From a checkpoint of a small mixture-of-experts model trained on Wikipedia: 16 experts in each of 8 layers, 736 SwiGLU neurons an expert.
Below are experts of layer 3 (counted from 0) of a mixture-of-experts language model. Rows are named router (the router's row for the expert), gate (a neuron's input weights, with its number), up (a neuron's input weights, with its number) and show model dimensions 0-127. Each number is 200 + 30 x the weight over its row's rms, rounded and kept within 0 to 999.
After each expert's rows: "mostly gets" lists some tokens that are sent to it at least half of the time. This comes from a sample of Wikipedia text that the model never trained on.

# expert 14
router,222,233,219,206,252,264,187,193,177,210,207,213,186,218,212,173,237,250,212,251,143,183,241,243,215,191,246,198,226,207,237,201,158,171,213,243,247,206,210,203,186,227,252,171,151,212,243,216,197,261,212,210,198,139,215,168,236,156,178,186,179,246,211,213,144,134,242,191,207,181,275,197,206,199,241,160,220,195,211,180,251,203,195,206,178,183,134,244,126,172,233,232,209,186,156,208,151,120,161,230,174,188,206,190,209,182,118,181,226,174,230,150,237,210,160,235,242,225,206,214,194,233,180,211,175,220,227,246
gate0,182,210,211,181,191,172,213,166,189,206,216,191,226,186,189,245,164,231,191,128,207,218,225,172,247,147,205,174,180,174,171,171,217,243,237,181,227,239,186,165,236,158,206,212,184,206,177,223,208,260,226,223,187,181,174,221,172,231,189,252,151,253,196,199,248,201,179,231,204,257,190,172,199,185,157,192,261,185,213,216,199,166,191,133,192,220,194,198,181,186,188,204,183,241,207,183,178,187,221,180,176,177,190,206,188,203,178,192,232,177,217,233,260,193,239,272,227,228,224,147,163,193,174,278,197,211,172,210
up0,221,212,208,204,177,147,262,164,236,208,238,219,238,241,166,233,186,225,152,148,203,165,200,158,231,156,184,250,157,220,232,152,220,231,213,232,189,193,175,222,246,240,198,174,148,158,190,197,246,217,233,201,192,222,176,223,163,172,219,227,174,198,210,222,260,226,207,242,226,188,189,168,196,160,238,217,241,202,236,138,183,215,215,179,199,229,196,209,185,201,213,222,152,207,171,212,206,149,257,133,196,182,154,163,230,204,252,173,160,156,172,225,220,201,209,212,185,240,186,195,234,230,164,193,123,236,219,263
mostly gets: "2", "1", "3", "0", "13", "4"

# expert 5
router,255,214,203,222,92,211,133,190,211,178,164,205,129,227,119,219,168,180,210,171,184,191,221,262,195,169,242,192,186,198,210,237,185,188,164,165,212,244,209,168,195,221,214,257,118,201,242,180,186,205,205,199,254,167,213,210,202,172,199,234,179,212,189,169,204,196,211,207,172,201,267,220,190,215,262,139,255,190,184,222,202,168,228,217,152,144,205,192,238,192,179,204,212,208,227,168,184,161,226,213,242,182,195,179,198,189,177,233,159,159,228,186,199,201,195,155,245,219,154,195,166,241,159,207,179,227,196,175
gate0,204,142,193,180,207,203,221,211,148,240,164,197,190,220,170,218,191,200,180,185,213,212,164,121,160,221,271,199,202,224,147,225,184,202,184,199,196,213,217,196,190,243,242,219,247,191,220,187,239,203,179,171,245,224,212,181,206,196,160,161,205,205,200,213,271,227,221,179,199,163,188,247,199,174,187,208,194,203,254,204,181,181,193,206,174,187,185,154,260,194,175,186,230,209,213,171,239,205,218,190,256,185,180,216,235,183,159,189,178,229,218,208,251,171,121,175,196,144,243,227,216,171,179,238,167,185,246,240
up0,183,187,207,220,175,166,189,178,185,205,184,219,190,183,217,206,225,170,175,211,196,226,176,203,232,188,225,192,220,186,184,239,173,217,145,191,229,194,237,142,206,204,165,223,194,177,185,165,197,213,230,214,243,203,247,172,224,204,181,232,224,174,191,171,292,216,221,198,206,218,185,219,210,235,178,263,207,237,253,218,190,229,175,162,194,220,195,161,239,209,200,222,175,180,224,177,149,201,287,200,231,192,191,227,185,174,205,203,171,177,189,195,249,233,166,156,174,234,208,263,169,148,227,236,208,169,176,192
mostly gets: " =", ").", "s.", "\".", "ers.", "."

# expert 7
router,245,218,194,164,218,178,205,174,144,199,245,265,163,139,227,181,206,193,192,263,228,208,251,194,179,183,197,207,183,220,205,196,202,187,268,195,243,163,224,168,256,212,229,201,190,160,252,187,172,175,201,217,182,201,174,216,264,190,187,222,181,196,177,178,139,225,190,130,262,181,191,224,224,198,178,194,205,167,223,176,251,231,148,164,222,182,195,224,207,189,183,284,169,171,178,271,187,230,127,229,212,238,207,215,202,268,201,184,205,255,246,163,247,252,214,220,200,199,211,204,257,227,204,195,225,192,180,199
gate0,169,158,199,190,218,241,233,205,230,258,194,177,212,224,205,193,163,210,184,171,204,217,242,228,186,209,203,217,220,193,163,135,150,239,161,184,193,210,206,159,261,203,215,199,165,217,256,144,212,198,256,178,232,245,217,217,213,209,262,214,243,220,176,169,123,243,202,236,225,196,164,205,206,140,182,225,230,216,192,275,244,234,203,224,216,158,185,162,245,200,168,161,187,207,204,203,175,208,213,241,215,198,228,210,194,247,201,171,195,213,218,213,210,229,237,162,195,243,187,172,168,177,232,235,235,209,178,218
up0,188,158,184,194,218,228,159,181,206,217,231,193,192,262,180,197,200,227,154,172,178,243,281,181,195,150,247,241,235,216,193,191,256,176,196,169,160,182,179,132,168,238,201,205,227,224,214,197,232,163,287,153,163,203,256,183,154,173,173,233,203,159,192,206,120,235,207,148,227,185,191,210,214,184,221,239,219,239,159,225,225,216,190,260,186,186,169,168,254,190,220,202,221,234,194,237,154,246,206,192,241,155,217,205,167,210,174,221,207,156,185,182,170,190,167,191,277,163,169,172,170,227,173,211,200,215,138,209
mostly gets: " pre", " inter", " Reg", " res", " Pre", " ex"

# expert 10
router,185,242,213,259,219,243,172,195,147,192,185,160,252,175,262,215,204,180,211,237,226,198,233,157,211,157,133,235,240,156,264,245,232,183,210,211,174,167,205,251,236,242,171,216,203,223,241,222,157,197,228,207,206,186,224,231,167,157,206,225,245,192,190,139,144,218,240,146,194,236,205,195,203,254,183,185,244,208,218,170,262,239,204,209,176,125,232,241,157,217,200,210,206,191,177,157,200,154,236,237,188,246,225,186,212,199,177,189,168,177,196,159,145,210,185,206,224,208,155,205,199,235,171,211,175,206,273,226
gate0,248,237,188,257,215,215,125,233,208,204,228,216,242,217,207,197,173,239,224,187,181,189,206,198,205,137,195,206,185,247,257,176,221,225,201,202,155,168,145,229,203,203,193,166,192,190,168,206,230,206,238,234,236,182,155,230,205,181,166,247,194,189,177,214,198,185,227,169,156,200,155,231,211,180,198,208,210,234,171,235,190,156,214,162,186,169,233,240,198,173,270,235,164,211,196,222,226,232,188,219,145,222,164,141,245,197,116,190,225,199,230,174,183,218,144,217,249,184,190,177,238,179,190,250,183,201,147,188
up0,176,233,230,205,181,195,159,189,212,225,193,205,225,238,217,174,214,182,129,240,215,187,219,146,187,193,207,167,242,203,232,208,230,179,204,169,218,247,175,215,261,176,207,165,208,134,265,203,189,151,236,242,199,183,206,250,185,201,166,184,163,207,216,169,191,178,203,231,175,136,222,170,155,223,200,171,179,138,239,226,245,235,178,185,226,199,224,178,181,218,217,192,201,232,232,190,222,187,178,221,186,189,212,167,201,267,209,174,230,214,199,272,171,216,141,111,179,198,192,217,218,217,210,269,237,189,146,179
mostly gets: " Sh", " Y", " K", ", J", " Ch", "- J"

# expert 13
router,248,256,167,203,234,238,233,194,210,163,167,219,209,207,239,208,255,221,220,170,220,207,222,186,157,168,240,223,230,194,129,217,186,229,200,243,208,273,198,233,208,184,152,217,229,231,211,156,222,184,174,212,215,204,237,144,156,131,209,171,193,210,185,258,238,209,230,210,209,217,206,143,199,189,224,207,201,174,185,261,212,234,176,227,210,190,213,199,194,214,223,232,174,182,202,197,190,179,190,251,212,207,221,197,170,254,239,172,244,235,186,236,216,176,206,186,217,243,166,221,152,234,208,202,237,220,252,263
gate0,182,215,159,193,180,252,184,229,152,184,239,181,126,163,184,209,155,228,206,220,213,178,181,237,228,184,200,176,236,197,232,144,169,195,199,210,152,200,212,164,156,168,194,163,176,213,170,195,255,223,184,186,205,203,193,275,211,205,198,160,122,191,217,222,172,188,215,191,184,179,207,171,209,199,225,175,222,178,204,244,232,221,206,144,261,252,203,179,170,190,198,221,208,154,200,179,154,201,162,167,210,162,192,189,289,214,197,222,191,232,212,178,235,188,213,192,195,185,230,187,177,247,179,238,257,285,208,205
up0,247,203,191,218,231,168,231,219,207,224,202,165,234,255,231,225,168,223,234,194,186,172,187,222,179,195,205,169,223,194,216,187,190,215,247,191,217,215,203,231,189,181,207,128,158,197,145,223,189,208,206,251,226,198,176,240,235,183,167,207,208,191,181,226,175,159,253,190,214,184,195,221,170,190,230,198,277,184,256,219,177,246,177,177,266,194,194,238,201,177,188,160,151,249,145,216,166,208,188,255,202,212,207,198,219,215,172,210,210,303,236,241,150,206,213,166,199,175,229,181,228,244,226,195,191,164,175,183
mostly gets: "ž", "ón", "ović", "í", "ić", "ș"

# expert 15
router,136,127,158,157,178,249,198,223,237,249,196,193,261,230,211,169,217,205,165,198,184,195,164,222,192,267,174,220,190,194,189,215,203,201,194,170,244,176,218,178,179,160,210,164,237,194,176,210,195,192,177,210,199,221,184,197,171,226,172,133,204,221,232,255,167,195,165,265,197,178,175,210,207,189,237,185,159,221,239,226,144,184,223,155,256,244,199,124,221,199,203,154,143,192,225,205,261,189,200,188,172,121,177,201,189,130,242,209,148,204,152,267,180,245,168,160,186,231,234,246,197,173,263,184,210,173,152,151
gate0,193,185,201,211,193,209,226,178,208,187,169,195,173,223,182,266,186,161,219,201,203,188,220,217,182,245,159,143,189,166,205,183,238,240,187,259,187,136,233,238,173,194,224,186,192,194,245,251,242,197,201,196,237,160,210,194,171,181,198,230,173,208,231,214,158,226,181,248,167,177,201,233,209,210,183,260,185,201,151,197,268,207,215,172,192,222,174,212,211,220,252,228,177,183,175,173,160,171,235,205,168,226,196,212,202,191,176,190,214,162,175,246,187,159,152,225,210,237,173,195,239,266,211,114,165,185,191,151
up0,230,214,214,202,201,145,284,177,185,157,196,180,192,205,163,175,185,206,191,198,197,194,172,210,195,223,202,175,193,176,209,185,143,237,213,178,176,222,240,270,190,188,229,264,220,174,268,258,187,215,210,212,212,175,154,238,172,154,219,147,190,156,199,250,192,173,185,254,229,179,212,237,198,211,199,206,151,178,199,177,221,191,204,137,192,196,188,196,222,191,219,186,199,227,174,189,184,218,156,168,201,199,180,190,234,133,168,179,185,214,215,146,209,197,205,224,247,214,274,147,222,245,214,153,197,256,184,155
mostly gets: ") is a", " married", " University of", " member of the", " former", "- List of"

# expert 0
router,267,167,202,232,138,218,183,138,167,185,179,170,169,152,246,221,223,240,186,207,171,205,243,146,200,175,193,227,247,227,267,183,211,247,218,179,185,212,227,256,163,188,176,122,236,192,137,185,240,214,265,201,150,183,190,213,211,250,260,240,212,214,157,192,183,185,150,236,146,223,163,230,209,198,221,167,150,226,210,143,169,229,223,191,220,218,253,263,192,184,239,224,218,162,209,202,143,174,246,228,191,198,186,260,210,205,219,153,210,181,188,184,207,234,189,214,239,219,250,186,187,201,219,195,195,208,165,187
gate0,208,246,183,158,172,220,253,185,186,207,247,191,240,201,164,178,228,141,203,181,208,152,234,236,195,190,196,170,190,210,217,212,144,238,142,215,244,227,203,120,198,193,237,267,152,154,194,223,207,222,230,235,156,138,193,138,188,188,193,210,224,239,194,185,179,184,227,171,173,156,202,195,243,196,233,204,208,216,212,136,183,157,163,206,174,169,206,207,166,198,211,177,227,246,164,200,207,219,230,194,221,188,154,255,229,240,166,179,182,209,139,166,209,176,261,165,206,224,164,196,241,176,208,194,154,201,212,186
up0,221,189,186,258,196,189,187,190,207,153,181,210,196,257,236,189,203,202,209,221,171,162,168,202,181,184,212,233,216,204,168,190,208,228,153,228,183,241,230,189,191,214,222,222,253,241,182,157,243,169,204,176,214,194,196,199,161,189,232,164,205,204,241,202,174,208,209,163,146,188,257,205,223,258,180,194,178,191,194,249,190,248,226,139,203,210,199,187,205,191,182,189,179,197,179,203,232,137,246,230,267,190,246,227,156,230,235,148,212,168,182,199,193,217,162,166,238,200,226,205,167,181,176,209,245,158,166,207
mostly gets: " film", " album", " Music", " music", " version", " book"

# expert 3
router,201,199,202,202,175,181,120,213,225,248,229,185,211,181,222,254,199,254,155,195,176,174,178,202,181,195,186,199,213,186,281,191,199,203,224,213,150,237,201,162,213,239,198,247,224,189,232,208,186,259,162,195,187,242,207,187,189,197,253,199,202,201,233,158,246,151,251,201,150,207,174,246,180,220,261,230,148,273,149,215,159,179,199,188,194,170,188,142,219,166,181,153,194,190,185,226,184,189,163,159,207,227,210,155,213,221,175,264,230,212,183,227,205,241,147,217,203,251,191,168,218,166,134,153,182,130,203,236
gate0,168,223,185,207,236,215,208,229,174,162,194,174,221,210,186,163,244,243,166,174,172,180,132,171,232,198,171,192,242,240,228,130,197,223,203,193,211,198,206,241,210,190,239,168,159,203,209,267,198,174,196,222,299,192,220,225,189,165,197,167,192,193,186,189,184,210,132,180,214,219,230,179,167,158,169,232,198,201,214,203,157,218,226,182,195,192,201,159,194,177,231,247,175,214,222,195,196,247,129,205,219,189,213,187,187,203,204,169,193,245,190,205,245,200,178,255,319,169,249,232,187,176,216,199,166,132,213,238
up0,230,214,225,196,173,224,162,241,160,257,242,210,202,241,160,208,215,233,240,216,207,207,200,183,197,216,159,199,178,238,234,188,176,179,220,146,278,193,199,201,236,226,220,162,209,185,273,232,247,170,145,207,182,156,200,236,189,181,200,184,203,228,210,218,221,235,182,180,167,206,226,227,170,192,209,205,218,190,172,176,188,187,143,247,201,173,165,175,224,175,222,247,163,141,227,187,193,215,152,231,211,194,231,225,220,191,166,187,261,189,170,231,158,203,201,211,242,221,165,240,170,176,176,171,185,153,224,234
mostly gets: " John", " Peter", " James", " Black", " Henry", " Bob"

# expert 4
router,207,225,201,220,178,181,217,135,236,190,173,219,203,147,235,223,235,228,209,202,194,213,207,176,254,159,198,215,192,184,163,248,178,165,205,210,197,192,213,218,161,224,150,193,205,219,191,185,205,170,181,222,255,144,203,192,241,163,198,241,176,229,170,220,174,226,205,195,187,241,245,204,212,173,204,250,235,143,214,181,178,224,196,246,240,247,219,216,219,192,194,237,241,189,181,183,156,196,198,188,223,210,163,205,162,196,166,198,149,159,216,127,173,219,178,196,250,188,232,190,181,219,172,201,216,234,184,263
gate0,155,207,188,166,212,189,187,194,164,179,189,203,232,217,224,168,199,203,209,226,221,193,203,115,135,204,202,180,193,165,190,144,174,191,192,176,234,239,183,253,192,203,170,209,202,229,176,182,206,200,202,183,199,193,188,227,198,216,145,194,131,244,184,203,170,234,198,219,215,206,204,216,204,180,259,221,190,229,183,196,187,204,222,209,231,160,274,244,189,173,207,257,208,159,232,213,235,234,270,179,225,183,134,221,222,220,189,202,198,186,199,147,196,176,179,229,235,165,253,169,134,174,217,193,210,207,198,188
up0,144,195,172,167,152,170,226,176,247,178,171,215,172,212,173,183,213,248,170,191,189,142,164,230,193,206,182,197,211,154,217,202,185,264,244,186,215,167,192,186,197,189,150,180,205,199,200,218,227,156,223,144,184,196,202,258,259,216,213,186,152,187,129,199,220,180,210,127,233,197,242,157,170,212,198,179,178,253,169,217,268,146,203,194,221,209,268,208,214,149,187,163,175,186,213,236,252,168,239,185,214,207,232,175,243,202,150,205,192,194,249,176,206,181,200,215,225,240,176,181,150,200,226,200,188,216,197,193
mostly gets: "\\", "_", " \\", " $\\", " about ", " $"

# expert 12
router,131,164,167,165,223,187,259,223,231,201,193,218,230,247,214,181,214,161,206,260,203,200,172,236,266,239,179,158,164,198,222,206,168,220,187,200,208,230,228,174,205,170,184,228,193,205,176,225,182,236,191,189,220,241,168,221,162,224,173,186,224,166,220,215,242,228,190,192,197,157,169,211,171,155,146,223,191,170,211,175,173,167,150,202,199,226,233,140,256,225,228,175,145,227,203,218,220,240,201,162,188,166,160,193,196,147,212,204,185,227,216,189,164,147,217,161,177,139,215,225,248,151,218,180,189,139,172,166
gate0,220,213,180,210,153,215,190,173,163,214,225,202,196,195,199,245,192,149,224,215,125,212,181,221,217,252,154,252,210,209,177,175,186,184,163,171,182,200,208,149,207,223,208,191,238,244,196,196,249,203,138,194,198,179,191,208,288,208,181,263,217,229,184,188,249,164,140,171,236,198,199,238,98,184,204,164,210,219,239,207,203,183,244,217,205,215,153,166,144,208,168,203,181,205,155,269,214,210,245,230,190,178,216,172,136,224,193,195,202,178,195,178,223,181,217,197,161,249,140,213,236,190,194,221,177,178,179,202
up0,147,181,202,188,259,223,234,242,168,192,168,173,177,179,235,171,246,224,237,153,200,245,286,199,193,188,253,179,188,166,172,212,237,197,192,240,176,200,201,185,203,199,204,196,200,207,233,218,156,194,219,190,212,180,177,203,159,214,234,201,185,228,187,216,161,152,259,213,187,167,191,204,247,195,183,204,198,204,181,224,195,220,217,205,282,229,246,240,233,190,249,228,217,233,186,189,264,155,234,209,182,222,173,221,228,187,247,170,188,141,214,241,216,227,223,202,200,213,263,167,197,204,217,210,219,204,176,197
mostly gets: " about", " that the", " than", " into", " could", " using"

# expert 11
router,204,128,201,178,258,170,211,212,205,244,155,208,246,216,139,204,208,193,188,196,180,219,199,162,210,206,201,214,173,225,198,197,133,167,148,191,228,188,162,187,213,190,209,174,213,202,163,244,283,191,141,157,185,210,222,202,153,165,186,139,167,178,238,200,202,188,187,220,198,224,162,225,210,159,189,235,183,213,160,163,167,209,171,230,204,194,199,215,257,204,175,128,248,252,138,232,237,217,190,158,237,191,200,229,181,220,174,241,225,224,261,210,202,183,232,201,172,188,254,176,196,198,167,246,218,216,184,188
gate0,213,243,197,204,274,174,153,260,177,123,214,219,213,181,200,233,209,194,162,152,144,196,174,243,174,236,238,175,163,195,139,188,196,187,236,213,228,245,253,249,200,210,201,230,233,172,201,175,271,233,202,179,165,199,177,191,233,182,210,159,240,248,177,133,194,174,224,211,138,185,195,134,212,214,191,220,194,231,211,204,168,230,148,205,148,184,176,191,190,157,193,199,204,240,215,170,195,178,213,199,195,204,116,215,191,241,239,250,206,173,186,180,243,198,232,215,185,223,229,184,191,189,185,198,163,223,141,163
up0,249,203,178,222,176,264,182,213,180,250,223,208,224,277,198,218,180,191,219,169,187,243,207,222,206,188,199,163,181,160,234,152,194,174,228,215,172,197,178,169,176,240,180,170,200,244,178,175,221,159,180,193,175,238,174,188,153,173,206,191,223,178,173,175,233,154,156,249,172,191,206,160,189,214,198,205,175,194,246,218,183,252,221,200,191,165,260,261,200,251,230,205,189,233,189,222,184,190,251,201,227,246,198,264,209,227,146,173,211,236,186,249,151,199,165,213,163,200,199,260,201,202,227,182,218,238,152,154
mostly gets: " water", " stone", " oil", " tree", " land", " plant"

# expert 8
router,199,220,201,248,160,150,196,207,198,197,196,197,189,237,156,232,185,233,255,157,247,200,217,209,174,182,221,213,208,188,205,207,225,248,212,220,190,183,177,198,218,197,201,225,168,190,246,223,249,136,211,202,223,168,224,193,142,211,238,207,165,224,183,146,209,239,190,218,187,235,228,199,230,205,224,171,222,148,157,187,191,200,213,211,152,184,155,248,167,144,218,236,200,208,214,175,170,140,222,216,192,176,209,144,211,225,239,182,230,169,172,197,240,223,211,192,181,228,148,254,216,247,199,189,175,239,151,200
gate0,167,133,126,239,174,176,245,184,177,219,185,151,150,203,216,189,136,217,257,168,203,132,184,134,151,257,165,196,209,231,231,244,93,221,188,188,160,155,197,158,228,257,211,156,220,220,235,164,155,238,226,190,180,191,227,172,219,171,212,220,232,160,167,204,157,172,124,247,191,235,215,176,176,218,227,203,200,193,191,166,226,208,251,228,160,210,202,171,180,185,188,174,158,215,201,210,218,153,212,247,171,182,180,138,212,183,234,186,195,283,183,192,227,209,237,222,170,137,206,222,206,176,212,222,127,195,231,240
up0,193,171,239,164,237,165,180,225,245,207,189,191,201,198,204,185,175,191,197,235,200,184,215,230,140,156,201,219,203,153,252,205,254,223,190,198,236,212,212,217,194,167,173,190,228,190,190,228,228,182,186,200,152,213,202,208,222,211,157,227,231,189,257,193,207,210,202,179,186,248,173,235,267,184,177,202,143,199,152,188,186,222,213,172,247,195,263,213,199,201,237,188,207,185,172,213,263,243,200,265,131,240,161,159,244,227,203,223,186,199,191,246,190,190,260,212,233,169,205,185,159,188,200,204,197,168,191,198
mostly gets: " |  |", " |  |  |", " |", " |  | ", "% | ", " | +"

# expert 9
router,243,179,186,213,224,238,166,165,187,162,196,164,216,252,244,205,186,161,179,167,152,176,241,162,266,169,153,215,227,216,206,163,202,244,211,184,200,257,187,178,169,200,216,187,209,214,176,193,215,177,224,163,202,188,202,172,199,225,258,193,150,207,190,222,236,188,154,187,155,180,171,176,199,166,215,172,148,241,203,260,151,214,176,197,226,198,187,153,142,240,166,155,194,189,186,188,224,191,221,226,139,255,195,169,213,212,247,230,156,235,140,183,202,142,196,204,210,253,206,243,210,192,272,171,227,252,237,251
gate0,209,239,165,216,172,166,134,167,160,216,205,170,238,178,291,178,192,244,202,186,194,190,173,235,217,257,185,154,205,181,237,185,222,172,234,206,185,214,212,241,191,171,188,184,186,175,240,184,176,196,199,175,189,221,214,207,178,194,173,260,175,215,143,245,180,178,151,197,171,197,197,200,218,210,235,219,169,228,234,236,206,210,246,215,225,216,193,217,192,211,181,210,193,204,162,204,241,185,187,190,188,223,209,253,175,147,190,219,199,247,167,225,165,245,278,179,188,205,250,213,206,246,217,142,203,223,226,192
up0,190,215,177,176,236,194,150,168,153,202,207,157,152,216,208,191,165,185,232,213,175,165,212,180,232,177,252,212,198,213,198,174,195,172,207,173,193,204,154,183,230,225,158,206,173,186,146,169,216,134,219,156,166,213,256,170,145,178,231,206,169,219,206,217,258,236,223,219,187,189,203,197,255,214,205,203,184,235,217,247,206,176,185,239,236,174,242,207,225,209,189,181,242,163,168,222,241,224,241,160,160,201,200,229,208,202,169,220,218,238,220,228,177,244,239,227,193,215,191,147,223,227,183,210,188,178,246,201
mostly gets: " year", " won", " election", " teams", " elections", " league"

# expert 1
router,195,192,189,216,168,181,222,226,229,179,161,213,203,173,166,181,255,207,229,197,177,210,189,229,196,234,235,217,172,137,191,191,216,181,176,240,213,193,210,146,160,221,190,183,167,206,217,169,158,207,202,226,228,192,219,232,252,205,159,157,229,209,224,178,241,220,191,193,284,225,183,217,224,218,251,209,221,200,251,247,193,195,191,242,148,203,222,193,159,240,218,216,253,189,224,171,203,210,191,167,245,170,163,295,168,188,249,183,221,202,186,160,197,141,232,237,164,202,232,175,192,164,162,206,137,219,259,202
gate0,192,205,167,275,220,227,195,229,215,179,194,245,199,169,178,171,225,217,207,177,179,250,211,224,227,228,163,222,200,198,216,196,241,193,199,238,161,208,172,212,197,196,207,247,196,145,211,201,187,209,183,204,197,186,223,233,184,213,199,178,161,222,192,230,197,230,174,177,228,165,244,143,202,155,185,217,195,192,208,211,168,216,195,232,168,162,203,140,204,193,160,251,216,178,294,264,198,199,204,222,179,217,216,196,223,255,166,227,192,212,212,244,165,203,196,217,163,246,185,164,220,163,204,205,198,184,152,161
up0,260,180,222,207,143,138,227,199,216,224,238,173,199,131,225,211,233,212,238,195,180,174,248,232,201,232,223,184,172,198,206,206,196,147,180,151,123,170,207,260,251,215,186,173,174,244,175,152,223,164,187,164,173,165,215,202,187,154,187,218,232,223,216,223,194,193,211,134,156,247,176,195,177,223,215,202,211,207,212,206,212,222,147,243,209,165,168,194,187,220,204,201,205,184,217,212,193,247,177,243,236,205,218,210,179,147,206,190,230,200,218,207,210,228,146,211,135,229,231,222,189,170,181,230,190,117,204,196
mostly gets: "′", "°N ", "″N ", " (age ", "- Coordinates: ", " km^{"

# expert 2
router,162,207,232,184,238,180,260,226,211,174,255,188,175,182,200,177,139,206,214,163,211,174,136,179,192,235,201,171,182,239,133,181,244,170,187,204,174,172,182,236,210,192,213,206,218,174,144,194,196,182,277,216,165,244,200,224,213,216,220,256,209,173,182,186,221,201,226,204,183,167,224,155,201,213,95,232,228,217,245,201,228,160,238,175,182,228,170,193,196,192,194,169,215,215,243,195,203,242,208,186,185,209,259,186,229,180,166,184,233,186,181,258,207,157,209,198,161,172,190,153,210,157,250,255,219,168,221,146
gate0,253,198,217,192,243,188,213,218,230,214,223,164,240,187,224,213,155,189,166,184,152,201,217,197,260,252,182,233,199,206,192,204,186,128,238,227,199,232,203,179,131,236,176,170,193,174,216,184,202,235,231,174,251,236,189,161,233,187,213,170,178,179,216,200,209,214,197,231,198,180,182,216,168,278,152,217,200,201,214,196,243,196,195,195,156,168,172,193,206,198,180,179,192,202,223,176,212,189,233,237,207,204,176,182,197,187,220,213,196,203,226,244,176,157,223,248,180,209,183,270,200,200,172,229,183,139,216,198
up0,168,263,173,182,177,206,239,171,190,158,279,218,224,185,172,217,212,216,224,158,212,212,148,279,210,248,220,172,183,197,157,228,213,232,227,174,198,214,249,231,161,171,179,225,164,245,233,211,205,190,204,180,196,203,151,225,202,213,145,180,215,168,194,205,203,208,206,214,209,254,213,213,166,206,147,236,171,217,177,208,201,221,234,225,166,220,152,159,193,207,181,210,216,231,200,235,245,231,134,181,151,174,180,205,180,208,176,194,199,259,168,206,239,242,184,180,211,254,198,188,223,191,188,140,244,207,206,188
mostly gets: "\n", "\n\n", "- \""

# expert 6
router,189,210,236,226,248,189,208,154,162,216,209,145,178,222,145,191,184,138,198,197,249,219,218,249,162,199,204,165,228,176,166,186,204,192,225,140,184,168,159,210,187,167,207,181,185,204,208,242,168,235,176,162,193,203,154,189,207,203,127,203,222,199,166,232,209,175,192,251,204,212,187,211,188,216,216,165,202,197,128,193,211,216,245,207,195,230,218,225,182,206,202,217,195,181,217,154,197,237,217,233,220,209,136,235,193,212,201,189,231,176,224,184,183,243,256,204,253,111,194,183,130,255,187,191,161,260,153,179
gate0,185,182,217,260,235,178,178,194,187,203,223,234,191,202,210,168,212,198,146,148,168,195,193,190,241,176,211,175,223,203,190,186,205,204,177,219,253,231,189,182,229,198,173,214,204,260,188,206,178,230,272,192,150,191,176,186,174,164,209,220,170,230,192,234,132,210,224,251,199,213,218,217,201,166,196,208,247,216,190,187,190,231,227,215,267,185,180,166,253,212,226,177,148,161,183,177,205,219,167,239,205,198,187,198,234,234,247,126,216,208,220,223,192,163,205,137,209,199,236,201,176,224,196,258,226,226,179,228
up0,223,210,200,228,172,254,191,178,177,182,230,193,189,219,136,206,197,217,238,148,191,177,171,172,209,214,169,221,208,220,219,219,227,167,187,162,196,240,210,195,230,178,235,171,195,144,166,222,201,262,179,180,219,197,175,182,182,183,193,190,195,238,169,238,209,233,252,169,199,260,233,204,196,211,168,215,213,200,139,203,201,222,142,168,191,221,232,209,179,227,157,233,237,213,186,195,183,216,155,193,231,167,223,188,213,213,194,234,268,203,223,249,224,172,180,204,180,264,196,240,228,220,211,159,169,227,235,215
mostly gets: "it", " people", " men", " them", " we", " you"